{"n_experts": 64, "activation": "swiglu", "router_score": "sigmoid", "balance_bias": true, "tie_embeddings": "early", "optimizer": "adamw", "lr": 0.00231, "seq_len": 2048}
Below are experts of layer 3 (counted from 0) of a mixture-of-experts language model. Rows are named router (the router's row for the expert), gate (a neuron's input weights, with its number), up (a neuron's input weights, with its number), down (a neuron's output weights, with its number) and show model dimensions 0-255. Each number is 128 + 32 x the weight over its row's rms, rounded and kept within 0 to 255.
Before each expert's rows: "gets" lists some tokens that make up at least twice as much of what it gets as of all text; "mostly gets" lists some tokens that are sent to it at least half of the time. This comes from a sample of Wikipedia text that the model never trained on. Tokens count by the router's weight.

# expert 31
gets: "\n", " |", "0", ";", " | ", " =="
mostly gets: "|---|---|---|---|", "andidate | Votes |", " % |", " | Notes |", "|---|---|---|---|---|", " | Apps | Goals"
router [178 138 170  23  76 116 103 111 153  90 123 110 154 116 131 148 134  43 133 148 122 182 173  99 133 108 103  91 167  87 151 145 166 169 143 119 134 165 132 141 153  93 101 148  78 145 111 101 141 117 138  96 157 140 165 152 174 153 130 137 174 103 115 187  85 110 132 103 123 128 102 185 113 130 127 110 145 126  94 165 139 149 131  86 161 163 134 123 160  78  83 131 184 125 177 117 156  91 160 141 195 134  85 166  70 127 114 120 118  95 167 153 130 169 119 141 165 109 139 144  99  97 199 157 120 139 135 130  99 141 166 132  53 146 154  94 154 102 145 175 137 180 139 127 157 128  90 124 111 174 157 100 163 104 154 141 115 133  79 106 120 139 123 153 105 145 109 178 105  77 121 118  89   7 152 185 113 143 115  88 141  92  80 158 141 141 143 173 135 145 131 143 100  95 131 175 179 154  69 169 145 118 149 133  87  96 118 121  91 151 160 130 118 134 144 136 102 169 102 146 129  91 172 156  68 152 114  78 206 120  96 158 146 158  71 191 120 108 114  82 173 105 133  89  67 129 116 167 135 111 139  59 160 160 118  96]
gate0 [147  41 119  92 103 182 166 130 112 102 109 127  95 139 173  97 126  87 137  67 140 126 187  89 136 163 176 139 203 174 125 140 122 101 137  28 127 115 120 145 159 145 133 126 109 151  94 120 147 130 164 159 178  88 149 151 179 182  97 144 128 124 106 188 133  79 129 150 117 160 143 137 112  98 140 135 153 122 136 134 117 139 143 149 106  90 108 128 134  83 136 127  88 129 139 141 136 133 111  26 131 147 175 124 162 126 176 114  64 108 176 145 113 101  89 154 150 122 101 158  59 118 125 126 146 132 136 138  57 144 103  95 149 145 153  94 115  86 153 145 117 130 123 176 135 122 138 179 142 209  85 152 101 132 137 120 125 174 161  66 125 122 164 127 217 141  97 162 147 143 128 192 101 103 147 162 157 109 155 178 114 177 113 174 165 151 105 138 147 189 123 181 127 119 154 157 164 143 197 141  91 107 165 126 113 151 128  70 107 149 130 146 126 138 110  87 125  85  80 135 141 122  87 109 129  99 139 135 100 123 136 100 143 137 120 173 119 157  96 124 143  55 116 102  27 156 150 113  57  50 124 137 143 168  98 166]
up0 [115 182 136 141 138  79 109 190 180 111  82 173 141 125 149 103 130 166 124 125 186 138 120 129 102 157 109 112 113 142 109 119 144 138  69 181 111 127 100 146 116 135 130 140 146 139 194 164 165 114 125 137  72 115  82  93 176 131 129 154  92  96 153  89  99 167 156 120 146 163 115 114 144 194  72 131 131 126 136 151  69  76 143  92 128 159  78  89 150 160 169 100 131 189 121 112  97 134 124 141 140  97 180  95 149 194 156 168 109 152 149 110 168 125  52 125  81 100  50 110 105 122 122 129 116 139 159  88 148  86 124  97 157 111 121 128 151 172 143  80 203 109  85 111  85 174 129 150 100 110 157 128 174 165 129  98 175 124 146 201 123 117 129 126 107 180 147 124 168 178  92 145 126 120 133  93 124 108  98  92 169 103 159 124  81 130 138 166 168 161 121 105 108  89 125 138 104 124  58  96 151 113 104 122 118 144 165  65 171 139 177  92 165  99 135 156 139 198 135 132  95 104 129  96 166 162 127 219 141  75 114 118  79 165 151 108 149 116 147 115 178  98  35 141 120 127 140  85  93 182 159 156 121 117 153 185]
down0 [ 87 107 114 154  98  99 169 117 147 131 111 111 147 126 121 142 108  70 129  90 122 190   9 111 126 116 116 157  77 140 167 189 135 180 159 126  95 140 102 140 141 125 145 127 166 145 126 147 152 139 135 145 154  78 111 191 138  55 146 107  67 181 165 151 139 167 101  70  81 115  87 126 142 144 181  66 179 142 172  82 120 126 129 150 128 144 196 120 108 130  95 104 141 136 110 182 101 106 136 106 116  74 237 123  65 156 133 139 127 153  65  88  86 152 127 149 135 126 123 188 156 145 105  99 148 115 110 147 149 161 151 130 168 145 120 160  90 140 123 122 110 135  94 172 195 113 111 119 108 101 126 188 132 159 167 115 170  98 106 115 153  80 178  96  80  83 166  97 160  74 167  94 139 143 167 132 153 140 127 165 163 159 155 117 119 126 115 114 130 162 123 106 140  55 131 137 128 125 103 110  70 121 139 121  78  92 114 133 133  97 115 119 164 137 116  77 168  95 132  90 118 124 124 106 142 176 118 137  82  73  82  88  54  56 121 102 120 159  62 145 133  93 133 127 148 160 145 130 132 140 173 114  87 126 174  96]

# expert 8
gets: " | ", " ", " (", ") | ", "; ", " |"
mostly gets: "a | ", "i | ", "o | ", "s | ", " | W ", "ia | "
router [ 95  87 123 116 133 171  73 111 146 100 143 110 124 174 144  80  87 129 161 151 164 110 143 119  89 164 107 111 124 124 182 148 120 131  93 118 152 124 157 104 214  81 119 151 143 180 196 137 111 164 116 124 171 110 156 152 153 124  67 180 153 105 127 118  76 151 118 118  96 145 119 150 115  77 110  95 120 129  82 213 107 188 150  91 136 129 151 113 109  99 158 150 136 148 171 139 142  73 140 108 181 139  88 132 160 157 117 111 167 129 114 147  80 131 112 146 143 159  97 127 127  99 143 158  61 145 128 162 102 139 122 108 125 113 143  86 162 190  82 127 162 170 197  51 153 132  59 122  65 111 170 155  96 163 117 129 140 129 122 129  60 137  80 130 157 150 139 143 121 138 158 153  94  68  45 173  89 129  87 141 136  42 119 138 110 143 113 132  89 134 129 128 105 116 128 195 170 120 105 126 117 112 157 167  90  78 102 145 144 106 150 156 148 148 164 133  93 198  95 109 139  80 183 176 107 141 107  58 121 132 213 144 117 185 107 128 122  98 133 120 172 100  97  92 166 107 153 142 109 111 172 100 168 107  87 139]
gate0 [123 119 107 161 128 140  89 127 158 113 167 104 143 135 165 187 118 147 132 142 123 113 156 129  53 123  99  96 103 194 134  78 146 169 149  98 125 132 181 115 111 194 139 140  70 186 115 107 180  98 197  87 127 144 143 136 133 129 149 131 110  89  90 112 118 175 156 147  95 178 115 132 124  71 118 131 165 141  78 184 166 128 142 151 101 146 176 108 138 126 158 131 109 163 168 138 117 130 159 170 153 176 114 109 167  79  54 136 179 155 170 147 149 141 124 166 147 125 142 149 102 116 114 136 102 101 136 136 101 173  77  66 128 120  90 144  75 166 132 126 125 151 144 131 136 138 178 162  76 132 171 167 133 146 129 154  90 119 138 136  61 129 146 109  49 193 145  79 141 103  98  86 126 121  70 195 114  66 112 168 113 125 160 157 127  97 155 108  97 138 102 128 105  91 134 127  59 126 148 131 125 139 145 117 102 121 157  70 171  93 149 131 139 120 158 150  89 128 123 102 167  68 108  90  75 165 190  81 146  83 161 150  86 146  97 113  96 151  52 152 129 117  60  99 140  98 175 206 115 162  92 144 149  62 142 123]
up0 [105 153 126 112 115  70 170 149 151  89 122 124  75 123 203 150  94 128 118 133  90 110 151  95 106 103 168 141  86 132 117 174 119 171  63 154 132 158  66 151  54 126 142 159 188 167  73 118 120 189 110 145 146 140 154 141 131 226 132 118 157  99 156 153  98  54 142 114 105 122 175 132 147 123 167  93 137 124  91 153 177 143 125 105 111 111 134 155 114 119 157 143 105 111 127 114 173 123 103 105 133 119 128 167 128 108 139 122 134 114 125 122  67 115 161 137 150  93 100 106 186 107  89 105 127 126 137 153 124 144 194 133  83 147 132 137 181 120 137 104 202  93 125 128 180 117  45 111 162 100 189  84 194 168 130 137 147 136 179 114 150 156 148  92 181  61 182 126  90 123 140 164 128 116 140  70 163 182 147 122 122 181 121 148  83 148 169  84 108 113 160 120 137 145 127 133 129 136 141 205 144 123 145 149 172  32  77 143 176 194 135 223 139 154 135 104 157 121 123 126  94 121 119 141  52 168 133 124 148 120 150 155 117 167 142 112 116 121 133 109 127 157  89 159 121 158 101 159  93 117 162 113 182 146 102 135]
down0 [170 188 125 119 134 117  87 130 152 155 116 171  92 116 150  70 102 126 101  75 113 158 155 121 128 181 141 103  61 134  93 131 156  90 146 104 121 139 108 141  97 129 116 160 175 151 106 107 122  92 147  93 118 102 116  41 130 106 151 127  98  91 121 100 185 139 118 193 185 173 134 115  83 103 155 140 141 169 143 131 136  81 163  80 110 175 117 127 171 124 109 144 168 139 132  76  82 192 138 159 150 107 154 102  87 141 106 163 117 174 124 155  89 119 106 129 105  97 171  97 166 149 166  98 126 130  89 123  71 144 118 166 107 158 170 153 203 113 119 148 129  71 130 140 103 120 138 104 158  78  62 166 159 116 130 134 136 103 177  93 152 119  90 131  79  94 121 151  89  74 131 163  49 101 114 190 148 149 112 189 115  75 108  91 118 109 106 127 133 147 157  70 100 124 156 105 115 157  81 148  79 109 154 143  74 126 123 151 149 141 121 155 188 132 141 101 144 138 162 184 191  60 158 170  68  98 150 122 142 126 127 148  77  92 142 127 108 128 157 131 116 147  92 110  98 136 112 141 178 225  82 107  76  77  85 124]

# expert 59
gets: " | ", ".", "; ", "0", ") | ", " |  | "
mostly gets: " / (", "%; ", " | −", " (−", "; ", " — |  | "
router [151 106 142  67  99 127  95 118 136 117 108 139 138 105 140 136 162 130 140 134 146 141 208 136  90 111 120  87 143 105 146 140  95 155  78 100 172  94 133 134 196  91 136 127 138 167 165  88 104 135 158 125 121 169 182 123 174 162 122 137 158 141 166 152  72 109  64 149 144  72  79 133 124 157  67 189 110 170  98 194  73 173 142  85 154 154 121 138 112 137  91 114 131 135 166 169 142 118 128 155 157 120 102 141 124 100 131 122  89  87 149 135 164 152 106  92 169 105  95 110 117  82 194 134  76 122 143 146  95 139 121 109  82 109 110 100  94 165 101  69 132 162 134 131 126 131 131 103 105 167 143 161 118 120 142 113 183  91 129 123  97 113  90 139 185 109 105 106 134  59 135 148  64  99 115 158  98 157 183 128 133  54 165 144 118 119 151 119 100 106 101 125 113  89 129 253 124 164  84 144 127 147 138 117  91 114 166  79 100 100 155 165  78 132 156  89  82 123 123 149 104 110 149 173  85 128 111  90 203 104 206 162  51 181 128 115 127 111 127 120 162  83 126 131 103 128 148 120 145  48  90 146 160 113  70 147]
gate0 [ 77 118 134 155 102 167 171  87 104 163 126  77  83 111 156 106 118  91 109 130 189 110 113 120 136 153  96 119 121 131  65 132 153 109  88 111 123 134 146 124 143 128 183 110 114  80 102 150  86  86 143 105 128  28 123 123 130 112 153 178 119 138 136 101 149 158 140 148 101 163 162  46 122 147 172 130  51  89 153 175 150 138 105 155 163 111 143 108 116 136 112 129 103 111 104  98 137  98 107 120  66  82  95 112 123 181 147 136 107 115 155  97 109 101 174 155  99 132 141 128 132 139 132  93 167 173 143 161  68  83 120 113 114 159 135 163 120 127 100 123 133 126 142 111  75 118 144  63 190 176 119 126 120 122 102 105 130 127 157 160 101  85  86 211 113 119 107 123  84 158 128 145  99 129 143 150  97 133  53 115 170  97 162  95  64 117 136 144 102 151 177 139 128 122 136  83 129 189 107 143 155 171  65  93 129 131 136  81 126 167  81 179 120 149  96 192 119 146 124 155  70 117 142  84 154 173  99 118  89 112 117 102 135 125 129 150  95  98 185 156  69 159 125 164  97 142  54 163 130 146 103  63 200 140  96 232]
up0 [142 158 126 107 116 114 131 101 114 129 133 116 108 138 130 107 183  83  83 113  95 186 144 119 104 130 163 136 178 119  99 150 147 141 164 137  84 105 113  93 158  43  69 119  85 113  50 119 203 129 129 172 123 133  95 115 144 139  95 143 101 130 179 105 105 121 103  70 152  99  67 121  94 113  75  76  88 126  94 153 134 103 158 169 168 105 142 152 124 157 110  54 108  90 145 171 124  97 108  90  80 125  81 125 138  75 111 115 148 140  93 179 166 132 193 141 137 131 165 129 180 168 170 149 129 127 140  71 117 147  67  93 130 140  97 133 111 186 118 131 148 163 132 139 126 117 138  81 119 149 137 109 122 104 148 154  63 137  74 169  97 126 189 209 115 151  84  89  92 127 114 130 144 134 134 208 147  89 127 130 142  64 113 145 135 165 199  92 118 115 165 114 103 156 111 159 158 155  73 101 126 145 168  99 113 115 196  22 129 171 123  96 137 162 143 120 179  61 145 139 164 108  99 137 142 124 139  85  91 122  70 132 140 168 134 128 136 121 171 127 166 121 177 118 123 136 142 189 143 140  85  92 122 135 150 100]
down0 [148 135 135 152  95 113 108  91 124 143 136 153  72 103 186 183 119 117 143  61 142  90 102  85 122  84 156 104 124 125 191 156  83  69 150 103  83 115 160 146 155 159 151 150  93 145 109 204 157 137 100 161  95 207  75 144 110 118 163  63 120  93 134 133  74 180 133 103 115 112 107 140 177 129 169 137  73 131 106 138 169 153 161 148 166  98 137 121 137  95  58  85 125 161 165 116 137 129  85 145 126  80 132 155 151  75 164 161  69 125 146 155 119 146 134  39 103  58 101 115 106 105 184 144 149 118 157 204 123 139 140 116 156  87 140 114 203 122 163 104 115 102 149  77  86 174 164 150 133 127 130 117  98 128 110 108  80 146 192 167 103 151 188 120 170  56 126 102 107 133 131 113 125  93 108 127 164 113 166 111  84 103 145 122 116 127 111 128 142 113 129  99 163 137 181 169 114  69 140 108 139 130  75 188 114 106 111 173 121 130 160  68 111 127 194 103 141 114 133 189 145 118 151  77 144  95 122 130 138  98 119 162 113 124 162 113 118 129 151 100 154  79 106 167 162 147 118 124 139  82  91 148 215 125 133 118]